config.toml
n_layer = 8
d_model = 192
n_experts = 16
experts_per_token = 1
d_expert = 416
d_shared_expert = 0
activation = "swiglu"
moe_layers = [0, 1, 2, 3, 4, 5, 6, 7]
router_score = "softmax"
normalize_top_k = false
routed_scale = 6.06
balance_loss = 0.0176
balance_bias = false
router_bias = true
init_std_router = 0.0199
lr_router = 0.000611
vocab_size = 8192
norm = "rmsnorm"
norm_eps = 1e-06
tie_embeddings = false
optimizer = "soap_variant"
lr = 0.0128
grad_clip = 0.5
batch_tokens = 131072
seq_len = 512
train_tokens = 539100000
steps = 4114
dataset = "wikipedia_en"
Below are experts of layer 3 (counted from 0) of a mixture-of-experts language model. Rows are named router (the router's row for the expert), gate (a neuron's input weights, with its number), up (a neuron's input weights, with its number) and show model dimensions 0-191. Each number is 500 + 50 x the weight over its row's rms, rounded and kept within 0 to 999. Numbers have three digits each.
After each expert's rows: "gets" lists some tokens that make up at least twice as much of what it gets as of all text; "comes after" lists some tokens at least twice as common just before its tokens as in all text. This comes from a sample of Wikipedia text that the model never trained on. Tokens count by the router's weight.

# expert 10
router:534537526432530486483493449497528497546576568376525571471552521491567514551493534508560582437491501525492413626473524490486427636448430565534563553454464439403396478612520432469450482507526433528483522506554562526458460501484560485443529492632531469445515584570509547504482448519538475458468527548424512542481465483527509452496464565548571525461499532518529586553499478454451512511463574461584453543559547558460511452583448565503524494548416451518545546450471502529426514456475488492402509456530482471454521437591591450424429482528485546465462396460575447569438535542455459531
gate7:509502516431489515475396498558469487438490565317491565413554501489521504432494423499591471488456509449502473482537438495575508457454479476536496432553435401490492471579486491498500433548449467455552446519484470544478591462453552460530507534473494462428453504457506517546514465415410549446527458486496478462512516549504486573424515510484494501567539568465526559523451497550440531438489548472582467571479478473362486545476411568463433566424479553570470438484575603508511466462531502556553525544519423408513480532503462440535529533459576524560477528508476509524443655542593410600
up7:479512467529373487464554524424585443437504465607499552514432501504583555501419587548442482453482419505536493564503494536431498446551562494479459551489464511514505460447459529504451494517433395582425512447517546446560454427555448540433534541499505468571507413442475507523447515521542456565517431518459509598458512548499526499550474543529454540503488541562425561503451569605562536505464433566487504479656473434538518475592484514519541506562574456409556524558453461490512503463470522444454500424492535399562534479524555541531447492519519400477477488453618566471596437539482579487
gate8:572535444467487504485482504523468490571583560566460475457542470524465403541439503552429534465494483401642506502439451552444421511568477479530526494462432504584601518431426467406553450510519500488486585477480530471447560469475464398451544500527410487482481520501530467397451466434496546445459521482500475523555511534513480471590523513444555554650431456518560556446465418510515572494574519565457500442492544408500395556567460537476546445583545471498490503484564496478408530384438591536526511513437433549445496507494603491529486507582454566479521499516461426494487468516554470469
up8:421443525628536462452467497501571549397427510481535489548448453497523582486490579454514445544484553590432535490524613524561579489477463516466533460431559540473431501517516498542464438453557433519567413460545481498518386462570510565517487466540517519514555434427539500575538547570523489608544486505521538447460464507494486532453526542539465530467541489404493508628531478447470490567441488431550514547599437643505602491450472484532522596530523509407498558524543483447534546546507490444523460448576590488560508560544474527547469523494513540542456544409491560506548552507473515614
gets: " 0", " 1", ")", " 2", " 3", " 4"
comes after: " |", "|", ";", "–", " (", ":"

# expert 0
router:453522436556456465553545520511483485545479409540462571451576559462458530460505566518502527515385473498459502477454593486468477424538521464442432497563544523500559552519546455515608506456578534510474491530570537501653448450561390477496523542518425494497449516484408458468435482499418466454581453469494540414502516514557527557563528527442503447522461421565470472574477535564582554542452469498502514628550566473573513460478465491543595421494520583588471553524484413500465496456533452479552524554528549470496527535511502580509566535540609497535583526455469490408446505503493367438
gate6:525493474509469542480523582449572545485552524484532511500499533536525486388563503474459471489506532480567491465550535469568416533542463509549411606502455517488511553416521558435554556397534498513540414468420488512426424580515477448440527500427519474525459462505548478516478531527418530590516479504415620516512428497548487549556459545620505473422471494498449456531572530548441552536510432406431537556566548461516436443577509543506531477485530546472566564463568624449529569532531581553567547441526478491543500398473528456474510436512568460431486553536463590408418541455583460519
up6:525462449462514506502522478611432423532462446452562466576589522424480525503356512522461553512558473558474523544473517552466560354495535519418531439473613476465454452555449521590469497558451527539450614517506476428575448495488503465432521491483462492483465539547474495540477612504556534510401518525427564502541599509445502504404507450431570477473453478553595534507522469484503520406574565550592532495429478507528505551463466421491475491465445486490472472475499512542495488468462436457401444587528459480493516598436429518451494487506502538477601489558445471559550429505608518478
gate7:500497491508581520464439584468405485458520467497484430533487567468491493513513520498477563489569470536471476491505516390470553446525323477512524459539465462520515528463426473487480519460437452475520469467498422424562475592508515567455518552500508475550497572517540503600454479501523496473443529416436530481463504522512564570549482457453546563445534577537440494600457520513535586543577509515524535473544567439546467448479521528531565497584516425513528462463487604519542498569501531577459532521512580529576486410508462540576558473495422367467478586396509444520532649585504592414
up7:544543432542479553492513504514502473591549472481518621393484454410504532461521517537447548538436565449545521451418477557539439530456594525510451486472523535571504450443499474520540558546557542497501545500485497516432504512457550501526511486538489583473587427457525482356503461469534425559551398469534534498542454487516440432546508479510432509523557419509493428428436529553505508517422499405457474530524529583516503464454450457463498549420458627438445553499510434538472503469485430456511476578496538478476488606522622445469472474441512536509596405667535569461491488477573450507
gets: " the", " a", " The", " his", "s", "The"
comes after: " of", "'", " the", ".", " and", " The"

# expert 5
router:352503517408548485568538560479459470542477474495493532563589554472418539502547554450569484492538543497551460491433504501595425549474542511578505426429512456556556483500460499605477548491557456478503543569487408536459491600580428537582502533460499543459538447460539507503492465497520464449504494488461539588607524560509503411549426573546556439510524511487497545452483479530480618603543441446451476535438502560463527483521488443459416457498489451570583457513495574515477514546438522603530482482416533484463475422529412478525514537474470633497450564478463515451517431441410481579
gate8:552440525517580451513571540532467431467513505605601496463420421513429539481435506488518518535543571388466460451468507534548383496507545509464480569461468498464410619557506496581557459390509464452590473509627415493502406480518540524505537506513514477557465475513512478517523569487515472519478470571518485451489544624527478450557432485435451546585508486423454504483513466513466568470415537476532499510504553329520499567447463509489519394496513491472512573477530524465396470501516492510453526487405504578469438485501495524555467539517593619562483449601519499463541513503547477476
up8:470516524503568453459527441458514512513590473551428398522552545583496432450476451407448473549533472497559462490481628497462445521491424502471443536544516520539532486508499462477479526468521491430464587529476551483545541423455568396477518368496516544506559544513514646465431464472461499457431561523589470469446508537458492506488491613494602574526515565533590482501452517553547491509565423573504525428413460529501474497466424502506539563470494494514573482444539487468405435455442613440529530528561474490494543507418523518564587399512427558438483461493517484501534485379476565447
gate9:487533537567545527519483446477536341518442547494462524428431528509518538452422555581512532414457488548545444544529466463578623399557515477530441488517506546545440466564490569520516460403472472512475575555487474486398601445460470457441445363550517517581497458474527534548528498519472469493556511552493495467505510437514523452487451581552458470461529434434492504493377561518589488615515478588512467515448487504482546549575429431500478543513467476491482494516490446454546593440526575504528441485513565569482515546545565512489604452444543475396445501570518535515500515392566498532
up9:440437538506490491457471525515481590546465463530510401488615503521491432550497505482541388457454542428544481408441428486494585442541583576517491531570532603493449602443490542509516446578498614421516434444480425492421484443579509504477533511408609434502616494491471483452492467475525497536527523471436509502523578452455527482493446425608541526530459454561475522470572443459485488408405552483553497485535550500520476519465468523497558412416533444516483488382575531433552423512460508503579585551434473476531530494479476492548508558498579480456516421541496538508560529484547465455
gets: "=", "-", "|", " -", "5", "1"
comes after: "=", "\n\n", "\n", ".", "–", "\n "

# expert 9
router:527512474548514468402498504456536594474460439492542492458520499565462504570518490523515527501562500489499469480522509437474521377502498413450515432578504489629524616544453604494433495580418508473543622522491462462479603507411531570437508460501552468519497433551545396493465471487554507520565529570572476625535456467447463473507470437542520451500500544519451505516547426534550620488459465613501467472503496497469494568497525518588560456481563479368496543500544369445484563545488509513492468548428528532506521499478479528459572471444556459501555542488588503416485485560581576440
gate11:513451461520580452471500540551516475561511574583520555498622514426438484532498553486458505499488432485482515433511523449547566498589501550527561588620519468558504469509528582506482580350450535506477470528517485507475497430473462474521468478452464480617501522473458455518408514452562491493535415517592526517499439561480448516560467498583427544537480526484485536479534463651498547505531577547500490373465555490520525611435479403581512523511444521511525396493481505493555504558630505590418466481500472497532563517427560458525457420469483508544412554493533443449540509524562470560
up11:553568472498446536421503519491515463534469510545472503513441581553518427526476562461552496464472466513551516536502437479445539488488491511532522537448565473521418484486522448558487392477481433513429552487439569545519527496499496550460536450449358468473436507455483522564595441383427542604462562419517505486453472518529486568483373474547496458504440510475500534561435515483515472418537478471507591541449498510589502503596468555561487532550488576474606534510467490406481497573549480536617479414555548570512425561457539602538498466579412577441487455507450403473472512438471561412
gate12:592503607448480405487601511548419493490627553449498551446443489550447490445501526510486469539558469430478482459488544495627427533452485473512475458491489503558448473389544480467459536483569497515451504567570498574440438498471489530487570460517544480490485474554471524486571450442532460491503604509443503609412554437456503412336509445501483529475424614493559526494421535478504481522537511478438467556533518474464429445510552460452418483548515525593421546507493463449467484496441473504485450530588492527461627507438491462506524457541420394537443518481523614475473469523498498512
up12:548526520551597547423531580448513516471460543579510455529406435448498451545471620527503526579545466476477530569570495485552493521474555570371493422467593599522547480523504542488480537432488469471436516526458479439489501489481472503528491511438481476402507589538498488597449475474552567463472529506539512548531440508549477566445522509553490443392483502493465536493497451558562571502487548634523603564496545398533515406581562479493537416443481482492468458501395461514534471439438492546489363514473498526567425536539454532544485464472448509420468428572586498411464527456475507493
gets: "-", "  ", "ly", " not", ":", " well"
comes after: "-", "|", " as", " un", " St", " Ad"

# expert 12
router:416560536552533522610539444466481478559516458583527444490508530446471439506451576460501480509462533439496515547507514521539482609401501443542488498516552533558490444554524443540483468569439567427500489544479547536484537419463466405529394534494514442433479477529401513476462530552518461517500561555561485514489468528509564533553572512567569512455349458489526520551473482531516436554533466457487549443566450521553454493469513399593490530496505497517418538415382538465429538560447531496496566457500579536512400492531388426518444459545492531524471498502448544612426612460479413436
gate6:510499498574598502410535466439575549566522445523446518359543469403600465473518512458499491499486439427522428595474532438421548479454429533465513544483530430496454574482462416388536542506514518496498449478521557473504462548507452464573484460541497503550578554481482506410562475496510459446498502520505439562584481481507497570504530574523388475457457382403463460431500526514549476497535517555543530560631478529447512446418485491527524601497454581519479521440398499436496517516535535487518545477491522551580460516539463572436536493502496494423517436476418509421553499429468524369
up6:550450400530484597452584457448438558497586499537446484529535503456516516390541561517433503382453540473490571505516441457455626497490558423488491467511541470510544418509521528492481553416544525416463560509485542504565428464517503508505384504563491448443530470572477529485481539505430486469614541562444521436532454507527519584433562456467559428420464518515552507516451496457493504456510526476478507586576546498561456444536411537380458412480440547449473426564500491493429542463437585371452578428513375431521510525503560492459504521500474502474525527521516433495522455556522508502
gate7:468458516500600489497512496521553486478584469441493490438417539453491510616506513453538482513555482346540503483459464478473526520621450526550495555406456406501476548538521495483538556584556457479456474529395453443486595449513588488491499447537458473456473522516481375445565567533438527433504498499499473480456561465508566450475403527572398430434495481537503505502508512567532508495451508453490481479579444460481573446492561502473490587484543577456531391450481485477465506503533563529461537503553385468453452514465591543484545510613388521468545459471550491457543508385467551405
up7:560483576514425429442531509471502486494507526569480447521510519490461550450559494514470510452467556571401483425509526582535449433399551477449435395456480533505606523505480438558390463513509530487616556464535437478599433542463489565410486524345538539460597499451489456543548501499457451531449526483524516474562427561550446529550499469355549429495472508495438523546497444413459543520458489404562463502459529546535495538451397465504507471522449437504485612442541476545443434511446509498559421501527529523545520492506386524568501440531472533540515530543445500504484506513533592555
gets: "\n", "\n\n", ".", "=", " =", "\n "
comes after: ".", " |", "=", ")", "|", " ="